config = dict(
    n_layer=9,
    d_model=256,
    n_experts=128,
    experts_per_token=2,
    d_expert=128,
    d_shared_expert=256,
    activation='swiglu',
    moe_layers=[1, 2, 3, 4, 5, 6, 7, 8],
    router_score='softmax',
    normalize_top_k=True,
    routed_scale=1.41,
    balance_loss=0.0032,
    balance_bias=False,
    router_cosine_scale=10.0,
    init_std_router=0.0182,
    lr_router=0.000467,
    vocab_size=2666,
    norm='rmsnorm',
    norm_eps=1e-05,
    tie_embeddings=False,
    optimizer='muon_variant',
    lr=0.00251,
    beta1=0.9,
    batch_tokens=262144,
    seq_len=1024,
    train_tokens=1191000000,
    steps=4544,
    dataset='wikipedia_en',
)
Below are experts of layer 5 (counted from 0) of a mixture-of-experts language model. Rows are named router (the router's row for the expert), gate (a neuron's input weights, with its number), up (a neuron's input weights, with its number), down (a neuron's output weights, with its number) and show model dimensions 0-255. Each number is 128 + 24 x the weight over its row's rms, rounded and kept within 0 to 255. Numbers have three digits each.
After each expert's rows: a language model's description of what the expert responds to. This comes from a sample of Wikipedia text that the model never trained on.

# expert 30
router:158160135141141132135151139143138151114110149140124141156135115133132106168144133135117164115114142140138157154145178163100095140128128168115110107143128151144142086129149150085154137083139138147108105125111150111110108115114145104157127144156150125103160128156128169144128154117084175179135096149157144141151110144105164100154127147134125111129112125112127116133109122142142111126120057095152147116143081148134124137089132102175139116172130155147086114110136119158121116138110071128122136135133153095115127084131146169123137111154082153137164150122134074155112144104071113158092150132106086173074156153122128105160162160083129151114156102121095118101136142152127133129099121154114102142138093113148128168129069139100079126112173161150148129183147118137113119124094108
gate0:138087110122148107156109106125167130109110156103129123178155156151102138139163130158131078132157128117145088140110086159166139098138171132138142137108123124143124108140115146155130131151115097116113094126134136113144148125132152106109113132105119110141093129132133170143135115108158103137114149137133098103116113124098169144117101120129068133136080094176152110159140097123160186152115083142127107138109158138112091093154134103162133167096137133177158171154153140143146145136150094138153141110120164130123104143149138122124150093141147135135102142116088100123161167128117149095157115131089120127171119083124164141117128159123132154172131125156140070106153118103092119134131121129115127131125163146068125182152105105091142095106105124123112121135204143138151109121069130
up0:130111175121133147126105140142157131081039132152129121163114151123094082097143155122108155138138143164097173146120127116146122136136118148190134108148136125113124123159151103155134100095129134156143150159121120123119077153079126086082122149113137107135106134174164115132134129140103157166173140088131090149161112115092126142158162136122148079149168157138130160145109149119167165143147107094144155154129182139144115127080146125157084156125133099109148154132119166168127135131124148157135143093133115140103144124141117118111122154083108112115134148135112110158096129121122155129105156154160125133144178129131120130128117071138113127114160105141121121131143140109135167169105117133150131155110145092121171165157117130126136168143168122164152125185155125144138155119137128
down0:159067101139138146110149102132127154145110125073123115094128146112107135127127098128095137134141133157172120108121108131113162102133130129180134141147116095132114159128112117141163129120132127163193145133145147125125091093088084110105114096153124097074079136134121112140128148124101131118124144130113131156169121154057133096077127112163114094172154125107157090122165125121115119118139107124098107137134134081124154086109112124124130119148114124104145151130119122143110182131108157137128131130107099140103143138145153140104140097104111094132134147086134117105153158167133145152120136163163142186141132106101135142128153101076138115116152113116127131121138134156119134126084077121121072112162113144162109097122098145104099123144137149209134139166144100108185125134110112
Subject pronouns, biography names

# expert 41
router:100114154146146119115125151177107138159079096165109152123155100120153126102115125082140105122146142149087140128109119086133129165084158088137113151149100090085162129168103125084079121114107070088121132134148127113148115127141150069120117106114146143136126152132128120156129140098135101125140159126159112092125121204096130134142151131104114123125110123135171115160111112128132133116109070153091104121094116132117121123119094155083152133144165101162104148106126126094174131165134149136101111120140149097075080114126119181152094130145151141148120139099133129149127172144137160134161154125136142086101111094101151126110110114127108124145127133129163178146150183127116134125099126125142127125119162116159110127138119135108159076152097147130136158146109115156108144132162137
gate5:093149110094101123160144177159112128115105133115150134086127131122115150126099126138137100129125172162167085181144131142126145120135138142122074185121108153108135106104113102177150139127123094099150093116141125126124109131127104165142155146125115142126155162126091123124134143151121113156119160169143127142119177121141122100116111140132145175111137169121160130101116116096130154113099102159115086134113111168119150124182102113141168158088125145161174097108126169144127128146123121135132124125145176128109149089111148124143109158119147091131136181098147111108078132122129095083171130121100127118099129134130129156102081086111146121129162093100072135139083118116162100137096173091100104099111150098181120136148148131114151131124120113110128126121116149075157131125139103
up5:115138132127118157092146142111126126145128140141138125153083147127124131122112112109121139119150155080106138145092128112113114104105108151138171119101117124139133127146123117115155150077137119158125120106163157111131135129129137126137117155123143156151102119058141148167144097162104111150111152074134132141140171147138124163135147108124156143149091150162137151087138146077119132102113095144117181088151149128165129097155161098133118126132138128131090134093148096082144113114115169174148124148102163112107109128139170127083099113099097118135104170093110139137124123151076121131142156118122170139135126118092172159159044164137117159110166084151136119114089116140164144125122139086155137125105153112128115144134125157106093118134139073106133122109117202153125100135123101
down5:127135107112126118149129143126143104114097104147097111107155131158138085104137194137115123114115115154133149114108135097112137127155144090157163115115147136104135122161160095138107107121139160154162140139151145123121149113128161118117129141117133137106043111087151146156120118127155151109134127164131122152127092131160100134134154158093093127138159110107177093109138136135129161140114144106103116136136101147117141087088137140131102125123125114104131159117168154115154139179099093085175145101145138176133121121132141090122085117102130166180127123082131152137155112121125121115149140148142115212126155100139113154117140093141109151062092094099140126164129124133128088126143163097141103108134160194111092072118144131107126159111155135119113120144121130122137167104099156
Initial capital consonants

# expert 42
router:125114095152126127097120121153121117114136119143132119121142085147143167123098142133131121131147138172120124145140160101118126146170138140148135097170119114151101168089115133126114096143113113130114096111180108098151157119108155168088110111119109138160118129131182168093149117152149140078144137125126153074128112089108107121141132127146143105071156136153131141112107112173062144103107143085104106131123152159141162140134135114092118165095158141158081121091111156172109133151144129094092148109153165184140091146183116139118139125147122138096142114118111143100179151132089134130167088157153097137095099133125143142109141122131147147142099131099122164120151073126157137117147104149100122110135102153127141112127183137124130108121101152150103103143131099085122112162127092
gate0:083140146156145137146127190124086136133129126124138134089136154084160187134097103156121143159178140130119163143108145160100152113170157134116125122145104114137145146139114135108184091133155094171120121137066098164099130089147132127132135184115135128125147095112137137128135128145096152109107159158136128061156148096121138112154105148119134109146118108131168146135142105117126127130128132127125091145123145140076120138154126113094121134170115113134103123111132190156104127150149125145129097130109138141140131143102135133143074119139143135144107146137098137116134201173135180115181127137133109141103171069148138109167124123157124133105155138150113107149131103152132117133120113101135091115137099123145092133163101124119124087132116140153092129130099097065104136115128167
up0:110147146095096126093132106105168115153127156157094103146111164102084119126130119127134105128150118112114129128177171114144165122093120153125092089140128083129148131096130157125144173116110174105160124144135147144142147127132107141169158147095127088160139188112138108120103084120128113141147092100144124142112151134092117167136119204102140153083127100127105129102122130147131111126162103119092123121117134119162124167110106135050118133135163155133113138135129065130133124103119115124141169165125108101145153105112150143126132148130132114127072142165119142145097126117111136185134152138076127126144113115131083150119119122117133143145093151130133099150111143121100109109129124125137130168136196119095164177172135158087115132106115123083110111176126134133143131109110116
down0:099103130138147093113125126126121133173127131160094168165119104108134142129079155136135142138164115191117125110093141122144122147159137155139087181192100087149094102152164135105145102158120124130119124151114140129157197100136119132123126123135107132139157151149113135122146139139130174157178154088144141146118119120138100152122137072116121138099136112147131114112149118127121099164105158105122126156131084137115154082125147122107072116132113155145129146158158104157152142139133105109163084166149120120134160120140176123089119118161129122122102114124105131132119126113114144120122147133159119152156135100108112117121100123088168077134127112141156159107157125112156147085139070138104110136071159142148164157111164129139167109122103165132182125186115115135151108124136124
Capital G, J, C

# expert 35
router:153131140134135103106119114174134117161118139106098130176124150138115079140119100141118103122149125090132121136104097157134148132132167135119142102151102111084163102128138153154105110141117133132112103168126155095129069115128117097137152131107159090106113097137092178139148119139132142164141138105117164122115124190107100148079118142149086078143160091128110152140086119122123139113084171139125115150151116148156114088097131139153102075101111143120121128167048122142160123173114120144138106168113087128157120099137141159128121120114123102136102162130169128122121140111130097105133143135131130122126138116149117116111163090118124143153140123164100089151150150146090117109098164112113138089141101143165095112154113134128091128156151155069104151154120082148134103128095160
gate0:140110105091091144089127101144125121128110104100123120113111151075141107157098151148081185131073139134156132139170117167116124150128115128152094106127103158097108152154150137119122139158153141110155084095153163143131109153178136124145116108117091135082071143080108142103131128121120123192119152097131149113131126130135120119139131162192093106113115143129156135141141154094131101093147147117094161171125148149157157107108089136126117152134134123173127110121108120166118126113125115140094113140072152117160137107149109184190108096161128123145166117146133142128105139102119151113181128122137117128152133142132121105125108118153138101106097093143079087153166115130123153117113101155125146126147096130111148119138130169149117127145128154104102135129146079097123159107135165
up0:117131145106108152121081089152136113175154151090119124140154098118123123141141122140115105116079148158141148120094135129134120170096119121137161149150161100083105167097102161123123103129136172121140137120123153119119181134142113168116164097141132128117125080132147155155128169161110117108124136125167120118097140144156066144116143129127095160106111119143146164099129121145111147093069118100173134108143134121153135065137074153117163100133153150135095132148097161142100141113112131144097116125179138109126119146127096089166161136113113121137103181120101109098126127137159115135101081153146147144187143118136110113141137110158089114138142119117096137097138133108120123118107063098129085142133119130117134159122138130119141122109182108084163141127157136126082146127118172
down0:121113137123110166154116154140163170110095101140132134134128103138115113133090118091133140158129123140154111133124164119144133126155137150134130178112104127131121137126109088109122141124099116137101103145110117127119096087128151170179137158079147103151126109121152102102126175108112152150089115112176125152058143148165172166140148117143108139128130127143152088115125134111138108142157165129108115081134156103121126142149121131103124172151178095128115138134151160163109159160166103137175136124104118136101133107177155114111133147110117131130155137097102131117153119144076170168128145155127138092134118103098156142125138146092140125127105088116160152094147173134142104151115151138130095148059132184101133150128116145163142163139139136079114082155139123123127074086118109
Determiners before nouns

# expert 58
router:104140103134145100126105105129120128107102149084091153111139137153081125128144129103156088148129151096124098085069150162128110137152151149106093108105148131126134150160139137137105139131135141118126117080147150153129157148162120162149126088151119138110128129102113100070119127143105099104155086110093104162093105145103118148158158147158116127139092112143134091146145122125151135138109150125137111160122107143120143167106160131104139123108075112133164199139086153125123076092124139146132137151083135128130121139130120181161121108154109115117143090126109136151177091114113097133124125102128069125132138122132146115123132122120125141107178154116134119148128113113121129106109100172148148184181167121099170145158184125128081116124127151157129112147125133119149165072123162
gate2:120069128114125110104110091137160145103106121095111183167117131100153119116145092140094149105155140106133123133082146143135113112140121151121090140149120116160129170113109108128165097144124059117100105087138145123116154169127145079156145123098163098111133105106108145164109162086100121126178088067144163118155146120125113112144110163115144145155142082105115118110122115124100113142163161166123163107110165156101120138139141149172121133113129168120159163125102135152119143147140129174137101115142176144167103132120102161168118083127113091114120123078126092157111114093129108123151137114138102103092129144149111123132149120167129106121112102098150129129117117174149136066117122162134114159119140144102098158146132119089131146120144146102113142136144107165137145127107148
up2:116158150114102150111122090090122142141121163144121159113125150130153097157138117111100110136120114133136135152113159138110095096099165091155175132125142140116134099142137134131134118143096116136137109157121100137111100122106104124144162141126088106094148137150108122121171141136147159085079092094158116114129130133162094121161137129163120152137122099089105137121151115107093182142099108101111098147132140110174117159115159117089099126116103139140163109120123126118113143127178082120124144095139160097164112088145153133190111130133160139155099147057186140116098084114128096115131122134174121180144106115168117126141137128139122140119132135121135162142086141158161157078129097147134159117132128104110139181103141142121180174159132135129099130143101149183156134132108138
down2:150135115112146147124126132127128112154176119119144088155126124160142092103146112144142121142121100122126117140107164078160152176154138111155161177142096103112141072170094137138115116140110125120147114133145108152131107096134151103135134123110125155128092122135124163168124145119087122135113161109135164127138141129117134162117135106083111108134128157140126132120107080133133122128119111139145156118120140115144162103138148175094163103174131145136095167176156102115072115155136126075095154149145117124173116136105109163127132080092122178108142093134093087141196136121136117128155110151116161093118156139115163133164114168114109107115129161156131115122181088092103170122168174110107121111176123139154126141093120134128134139124095136118125138158133127083096108173148122
Temporal and purpose prepositions

# expert 12
router:111120100146116141101173133121078112131140110174129101112114145115109179169097151141136118147141126161131124079144085132110131129094113122114119134120126147118126159079123139109119150170146103165120157126144098119107135103109158134124112137141121168126092142110118175106062088173120162154134116106149077119135132095110100135111122096134092111160128092096143105136151140118138146090130136114131145114152149088123162157138123145157124142102128138128097142109143136142103143102141130111118123130126145103127115117104101123115126126123179118122106174142107118153094118179173146130083084154131115147194083144106183149120119115145140152166110085146135106140094134146128141120187121188152139117114105128136152156132141118137125108107111086115078142116157104109169178169117132
gate0:150068132148169125124129117157110155132149108148150155116177138136097111146155189133122184151149125136148140093119130142084116117119121138146151125151146135151117155135097093148108108140079098124090138117114137109139130141113135138127132159107123104124147086119106142121117121116112083166096177140149120092118112127096128149095120107140165073131073170115153150187128145142114146139131115116154154139150134153137168126087154152133119124198112130175106146089125146126139144106156166184100133099160161101125166134110134151149119115145135159089162118105112115122131128113147126140139143143108138161106142153111151110125145143137077141172137161134185115127103108113084156137109156154100146131127075104109116127162133142113125150173123140157098102109126116151096114098148150
up0:103100105080113146121109118143126118151143092121139135118147109113144141135114082182131112105110112146137148136099145112141113147084151147159088097127145147128174136111103132122103129099130113145117124145120109131147124123146136145119155149143129119143126146118079130147139134097143114116151133133152119145127147157082158137104125130096163119093160153115140076089148149135151128136112135142102133139109146115154158178140163152140146115140179180099075094113152148147132161167127171127139145125071115163134149151120151165110128094158143123133124156117108157160131125106112116131107132161117118124142125110132163118152085099194093069130137108128094158146156129114120108106100159159107112148144025148132123135107132125173103130153105097109134108105119119104127194098107161
down0:119112101105161087129114191139111099093108098113123145102082163143165148125105117160135137127127143108103128151151111122129078132160164139123129114142092152113146120104089124136111121112138106130104121140155153179122095148100164128163121109140131157132146110144118162095136133112110103129136151144130147093123150116087128124112116132104145112086102042130145130082145123163159141130095100149130112126126132149110165149120156130139121132178117083096125186116166107126166154172153117155124101109150108136180117119149128156131156163123119161114123153113119124143162071137137100108143135145167123130121106152135130165143137129168157143137152106125094119152108099116144087128132135121170103134164139172105157118152139110142089108107166119136072128122116127125134158148064171
L-containing word pieces

# expert 25
router:151189093129093176130161104110133113144163104088134132112141104129099142159080117138161124151125152104091154124136107138135110093138136127073134107127126131147117107157135166182165116160132124148124108140131096152128122095127118135143077177143133123123151116123140170135127103125122126127138131100119127118172132137141179141081088171106114108101133136177126147150162124111108110122178104135091111135069148140109127161100106106118115109116152099130105098110139161119132131110137079152170126087136096124173119082094150089160127150168100110107114170124148109124139145121159126156121145118144134114086156096129155121095173162086150113166111153084141109137137141110149121124119148137128105112109115141134125113130119149165100160137100155086129124135104150174106150102094135
gate0:106166147133151144107144141102136141107166093121136117123132129123127153149133109143065132098138144166105114133154148127160136115137115148150127107128131120142129101153125128125137163154143132167131127100162105182124147140190093108140137155130136091112129111077120157122096118100149118138097104158063144152101116133096123154154163105112155141167116137135130145107076139164108138123152153130156137169174123098116121154113103178121106112127118114125115114080110093112178133164124136090124126185155135113120118156119126103158125106127093097112118164112134139095112104132130121108118103147130118122163104145110095077139126122103130156109109145149115124118116101145101164095098106120119088119137091135110114136115183126121149156134091150070154128125102174157094163105059170
up0:123161178118109149136087133163159073111113131124105139109132096107118122115116155119125154130141162140152129119102131125072122104091149115151073117160153173126140128170123151121138163119162185124162117133132103141137140154150092124119104124100103119133134128112105162136119130130096138131105131061167170107110141133095078131165156188107108146146110106120150092121123104144095100147160142135108121139139114130117171091157152120129180136144139118129072097124146133142144114142178130164076108133152140122145123110160125131148128120087112112140111137125095108123121109084117128135129135131076135129111110164099156144116141138127147137148140107169120154133164134144116090111125150150130110123145144169142134155147126187132147151086099128098162140095146170121067118106177132
down0:108157117074151138106144143114138131129153167129099148168141094147109125131129101116137135169137102118134126161127129128102140126131127063103188147154135142121116147160163123168123134148149160143128144108084120161129140131094119173097172119157161098087116164154080101143114134136125153083128163130112118159145125142139132138149122090111124201148171114098121166146156171100100133168154139121089084128115200125112113147149126122088145131141145128148127173108100175134120141103111141170142129144099138126138166139153144133101084122117145119158148079148097119099112154125111130132116149132127183107099137122145123137080124108108076109090109105125154131131123146125110146133113125113147161127110153142126084094100137141176116133114111164097132133121082128140135149126137124
Final year digits

# expert 23
router:101178151095143129114133133139122178128121125061107118158153135156119101130133138141115108150111129120050139142125111141116130132164173141139145102184105141155108132112094122100177138143146085089109118099102154118125156105170123106146149158159116099077129136116076112169134121122118114141157113080172104161176130158106098163096124180104177143145156123111081139115105134113161114121124150127179140150140143132158146127114105139090143092113103143101142132138124069133139139152148104132147099150119106144114149182172116153120115115136163148151100122123145132153132076121103131135126123103156121115125160104121143129121137121127154076131151119143117128087091116102138147094142125122117136107118153106127116108099112138120099158142120101106149114164104101146139145114146175
gate2:138119117105111146133116118137139127147120123147113132148130120127132192107128143149096127074119115087103136138128111106141103133109135127152128117092093116175134159180113144106138140163108149101163134090139111118178113135068131138119160141137151139160118171092144111186169150103121135146131138078160134102137094108148106137137156149127125144130109092114120162171138164126160111080087113110125123127146123121121101117145163114164138127154120119073132161090101170144117088134141096150158120093085092143106131098149118082130120125125135119109096102154135122108086132121130142141137112110160130150136132146107167133138094138114184136112156171128089094117112133129076133054174134128107148129135146146167110131070131148107137113098145100101156138138174130116110135138156127
up2:113138108141086147157070155128110147135111156125112134101172117104088153126072132113168097126143111146141120096138113139142127104141158097122103128113123123146178130138135092101100114144151117156134123106120123092137151120149139176084164147128140129070090110117124149110172148146142093180133155129116107123132177136157139121132118120149148126150109157168140171144117120127145136101111180146123151149143126088166122099119114150139111143096171103119107131080133110108153159120125098170104178191162151189115112150150103096146147113132128111144137148104157078154122127127125099091125133148133118146184117132112098151137146148154117099112080130105083132112159137135140116096141137132124175158124080145107119161123122131145121149106082119135118092127121142150127142162138100
down2:115152100122129125132141109124130173127118115088146129145098143140126129074109121152138107157157174149099102156126121147138117140116129140088114111110121072096112098087094135144134124145117154133093088122133135116122116092124174113070127155127139092151123166169128096130123092105111146123151089113144137151157104086131157119092143128147163103123114155142117124136115122144150167146168158137146120145117149079099126083123098166102149145173099159140078153174144137107125141122114094084099093127125106127107176147146052155191107147101087158142158093120105147134114123114113149142110146131138115167136115089165167143130123127118121126116125152101145105115083136139117132090120173102102149112147083143116128152107122138135174116130127152109167135137139123116132161134109151
Prepositions after verbs/nouns

# expert 54
router:108126162136139123104133130148111126146120097105073134166148097172158146152155102129147113158161124069153127125108146160111147138151115158131148120111137115179176111075122124153085124129149148112092090153134127090191080132115092084137127149123121123117110101194135170112143140151112152154102134098109127125109099128106125150105139184128108087136136116113118165142109097077138116118150142143132106108169142150165120119117114147192118110098137136098085162131089118127111119161102111173111104088118093141118126088163136121108103130124131110145135163128121141127101150111136136118142165139151171127118117121147117094096129131114142097160131115142122080114129104135143159129122110128121166105103108156178083130114132131136127158101148137121070159158148127159133130151106123
gate0:143091122128102144135142151143098123068102125158145119151066142112163116133179129174144114094099104108131142134110116149126121124125113159144106080133132137146151109134127094122157112126117117166166074098143110151130151130165159084142115159130097139134144131175160121148099128150098148135120108103116102082121120100142103152092081108145161091118113091140166135144122074103160177133130134120150135113108147092126139187101122132126103115159132124109155101117126135164148113075113165147140149126195107102157137136149131127138126173125082106149116169128091131157094109138167135108140118134105113133136132148150102110121156092123143129113099165148140086147119100139138159108177138136097166104135145105130095139095129113110120142095124149123138140147119121076141133136081140
up0:161086110126121163150103135197155127132123159038134120175121124136116102096123126099147083123147092142130128132132147117165154097147115111142144132145139140155125089143091111153129129153118132138124102079167150098100132097130106130156098144140157131096144121088139144128127119147123125132157183130147171177132138112148089133153133085146147145117125152134138142131121102106112126134130158103114104107089119126100134113104084153144131138124144125142147101138083103103147145107141145112103138120137114120144099113139080106148156090096162080175115114165154094151126137146138161070129111126155163079163116138108123141111141131140146149122127119125129128149124112088122119146115188140100117145159126083101099167124117159104096111115166094119121145169083102148096126161129153
down0:098167114156151120117169105166109164174087111171140171153146137125133177170148157133164114135113090120130164119139105131181175148105173116126128101109101185115127109170110111139124114092118160128088122136136111108097176124106135113142158136131126106113121120074115109117098145100127133125128095139123127135104102186133097103132145181155135143133132140109091093147120141127095092094135127167119097145113137152143129109143151156107072084135125113138179117151146132122133119144161133104125108162135130128145100126143130168130156166142142129139183133106133154131150159125110107137124137107154089147148120131119120105105114161130123092153161113102103156121145164174169107103124109146155107125089137147123097126190124149135121155147081120124153125130128174094118114100119125
Determiners and possessive s

# expert 33
router:123123092133111116121132116166106089112150117140150070061130094106156133127140094171107099120099133142100122144139158087189152113118131099115115071104136121140121100109116097150144123090132124141144144099119132112127149101177130140133096107119149101160158172137165149138151178147148119105111163085111110133165072119167113151138132090117133125159148114139146144123132121146110130159154113164134101132120139094151124149140150137154163103126127133128136162142129078085113109102080130111158144092161155074159098167135159156139123134124129119121091149051098101140147127123111141114148148147146126138114131128137108076122136121147143134109103112135139129145162115083101156146128125170148138073128146121139121117141122167091118137109102166142163147139166134148091116124146133
gate0:139130118111106123165098162150154103143135151146148147158132102134150123135128115112162124088136147131175142141155132144108134138121116137119124091156149115135150146113124111124120156112102151141132093104108143147147117121105121114111135119128117108197128140147153105190076150087127156119130136116117160115106118102124186110133154121112138163180106140119156135137111143119156151153149127090147156185135112139100121107143128134143156148119097122108160163096121143101126122107149080167134121139128117121151119108197121157171091129155105095076128129125159153157103097155137136161117109159111153076161127115129079136108176100167109139116120146146143090125104149079113139101141147089149129145120151139087124136077152111130124154068116112167160160136115122101108071135164130
up0:138128100157082167135141153093143132167182087089132149109144134074116127129163101166139120133117103098108145123120099109104159180134146140119109112128099127139145118133120120132153085132084114127130161129153157079099142121117150084131114165135169121098103097136125123098114127145112159075141141118111134077089142152114135127138126125120085069134139088174145110140135136087096090141147134164114106118102130129072123151115129137134124119097147136116180142090112099134107145192109147116111145133096097107147170105125167100148154136107153074123141137114136126127121125162150077112114151124098094119127144140146139139138090119126144134149140131144126114121141129155090140142136146158125093113108120069170142118143094148131109109146115114154120153139117121113161168141129194
down0:134133146115152135103137099152125114080115103149122155105157088122153169120137112131133135139118166147123127173147074151146136138149102148096156134141105139140124102117150119097101111146139162123116107131144092124110132141089130130152123131087087084106132134132143189124122132125106096153097138139147183121101115132113106148116182144113104105119157146153150132138141121119129128109129128145147159103157111116106122124093114098149123082121111145130143121099138107106166148114157073121124099132148162113140134147149181142118168144110179103114127167123113124106146120146117128119152094154093109114137221128130154165123079121131144119131114159129132164090116124133116123146123157117088117073100092120136145156155066141133138088147127171126159124125153149149172074115066123
Acronym capital letters

# expert 57
router:103114138084126129105170148149080160138113139105091120132171089124148116121129105116145139118112164132089166121136109147151122138152156085125136122143111129185103083097093174111157121142137115074134113113157147121134141119125112117152114065128103128115173139141104102172137111103118078118121132115112134165162125114130145138112144176118134106156121107159112172151138130141118078140107108099143129113144175149109151039151123141131124100141134125152138139155179112105126154157138136153119119129123096146111156185120153138097083098148163121143106134142147155152120081150131121104115102122126111158149137152149124120147164131135156079161146123101132106137088134142138127122105139134113114105108138140118159139128111103149154156130099097209136143097130098159151142135110149
gate2:067073111100138144087136102119094151067134107075102104125182155116146122137102108136129103170126140103099146173145123157152146147161155144133178125106125113134179116129102106145153139103131124146118081149167094159123142136120145141142122147124127145111094143146147076182107110161104110119135103179175106150157124132126130178129102125154124132097142123132145125114118117113140179128143148062153151089104132148105122131166133078138133116097103130143145112089110103140142142158132132108139113149106144120127110142136123139131133141122183123141134136146139084126135113129124124123122083139124107160129099136141133136098146131127175106145177103109117101151105135115153101150120154192122159110119142121123081096157125113126146074147119105131171175131101132137106118153130124
up2:136126156140123153051102137132125117176107125123117114160139105112130104127150155125134091147108145120161135143133123114128152110132148112124145122111138153172102120151128106087137151091083114112116124117106145133112151138133151092143114115130120167130104094169095141138140089150158141109115079081096088132097178131129101162122144156170137128190133159127155135144127138136103133090162111149146143146131144135119107132094152117148073120109148159141127127129106152104134153087140115108116137145141099124148186129097123142176140138066156107198128086128118121173104115092124144122089086057105114145141128115091116098161097120125130124116120120112132142094139144104129098168111067149134134154149117126106113099113089138109126135139120121159135150107116123188124153128121112
down2:124156144167115104126119149103109127126087158121149159092149122075118171115160121133098124088135100142181151082122143114116101139150145127135158114130163159124086167134131159109127131136166115075120116149118143089121074093142105120124107121113092155119132133151128127093096125123152108142132157138137083155124148134088119128155128141101075119119118105161152064187162121137146146109116111102133136121165111127152135141119146163114109109110124105143117135131139135142126136156138135136092106119138103140071139133147118100118109134129141129127152111089166163143088148162123147168123133124104081122141146162139110174122111094126121186120108117087090149118117207172165133136131121144146102145125112135153106137119146122095156095135103090096128134124175135155106144075132142
Spatial and relational prepositions

# expert 5
router:098133123131083098106108170145144140115128124206109133152149131121137165105114139114160109140155141114123103114138116130117104118108129097112136101128130148106157143122094125133152080118108102114164160128174136093128107128162153126163120122113132151115105190146119162122097128147152140113093090161112171141116117112118110148132098123109128103089149129098103135168112135140127144107124111137136135128159125170121166144078178125110143151156166082108094157131080142151146149167157136118154153166151149128167106120079132089136144140130118141091129174126086127133147150125136111120159070112140156138127162096146111131118123133185155159131132105143097082163155131147146134082179112084122148119127085116127135103110112112102109128148119094157153137080152127121086153135126132
gate0:147111110120176111126120151079116103117126091155144110163098120105177118141158117115121107066132137123091111095094152123128131167120136144131131156165090144118118137129131099153143139118126144117133132082137163157097147122130084117136121175107129094127142121146101121130104150126154134142116151105146152136160149127097091093065139136158128108130130153108113132138103138154067098120130122169168138136095146162091125154135137144137096130120151135117119137103129108132139129122132106147094124166123078137119191137161134116118133107113136159074122133107155117161131157140087123158128062118100132137154094121100168119115120154115196139184140140137177125153170163141118169101132086107152152085128120138176139126146098148109120140121096144131133146160138114153126106102089148
up0:142144129133160120154103131128121078143151146110140124164128135132092113135104163112124156167120138084110106133125150140119107090110119144133159148119142129150123141088127092138119177149164141207108165120096073096105102147146147153162118144122108139177129121104118113113102153141147066136138186132151086172162134146161147128138154103076153121071149112132151155129122102134103134143131093138148157127152140114139179111117110125155159099122105099155103104131120164112157092127145119111159153140116157161125120117131094136161132106146103128134130089106168094178131113128130127162096154124112160166161146149125119124139076117123158119104131129109107129145140100070100132131127123152124144101160146110155130151101120092131108118092131096147120115150171126101092120149118159
down0:197121148140129095132115133162135116113145134095108133164097113141129161092124128146086091160111094146136095102151127132130049090115115142113152116103117169135088115099149143099166150132072137160102057147151138112114138119110147152110139143106105083150149115148095113120156125153114101128099137099119185076102087122163121139063133149165131146109126106130098099130154123144139117104091139136100097130139124114128109135094102088109160106133123166139128100127127120124117108147160122111122109080131118140123139166123168113114110163111109153125101117141136136112146164100081124152107126117121150177149130094140162154119127139129099138116147100134147111195095111117115146114149088139147130112108136125151104133161134099138165132167137161116116137096106111141125089127137147
Capital H/P, table digits

# expert 2
router:126129106131108168104116100138140122118151151158129105102143103108116158177111115149132137126146145134132104135133162128082172090085121135129111140128107107129101143106139086128125118130126121155119157131146105137129142100121190122145103105121167159123110179112153087132111115128149150105131105089118171099077128089112151101105102109130156134091105148148111156158127136117113189116072114119142171124088095102129137112161133096152137139068111085137126114119109136104180199121141126122147101122125185114135131127128122125080106114164107134117082130133142130121148104117130164099057118165129128097120132116096129109113064106074134127116119173136144109131135124093127096144097141118144139124113161154119081137129112142158096093113115127152123104155136160139132135143152116
gate1:111169112127137133133107155108148158137173161152107093130109144148120088180157152133114175189137132137096134138147143105151124121122136121140126117174117117116095147128172144133105097182151094150146169178129159083133112132161157127137107108128158141154168071134108114116093142118152114153133120135142133119141079133117137091137086112125119143138126126143109188117124129151112122133090127138123114105122139148126111143165092141118165090107136091168160115118140121112102145098133101089104106159156080131162134127113135151125167155142114131112087108094126124135095098130118125130122116080131074129143110110144068106167113133149066151091134133114137110121107160109116130105124112133139154151106142124157126130143167134104143144134097113152105138172123152135209121109143108
up1:107111151160124130152103109122113173135156107093162141110155171122129133113101173189128156115113148120137097111086150134136107104134097146116113148114158115099151133122147118090100138147142119115116131159129140128095118135133119076168125132146109122138082131132125133119102140170106137064129166079113067098160116092175103124134138116136140156098114128115156151134151118148128132125154119148137158118161123105101129175146124159121168170127138146105089123101137133092129105148139113164141095109122102126167164129155093120092124132137173140107101136064163113132117117091139093155149117165100120107117108156126131104124122067166103106085121142139146180101169151119140132162107134092101139094122127103106095149107137139115107167151102146101139108086121117114148146123105147
down1:117142152143128149097137129160127183139133117164141135101147113171139116111153085130130144131141118133133136116120143143118144096144072133074110072111113076097150091087148148148146109093112136143130153149148128094136102174156108103138115104105127136150101142103136166092150126145096140109130175099172172134118103102114123074090107140126153156129154111105150171108158129144145113151071119122115125154099078169129119110151095154139149141155142135164103146126148123125157114154120166135109116105152128113124117099074116144141113114143092147160128090128123191132150142151132099132124128121129087111122153124119129112124169116085134113124118164155138097155112124170108120159156111164114133090069120185125134140103147150134117163111110161162082111141130132143125143095115129
Initial letters E, d, r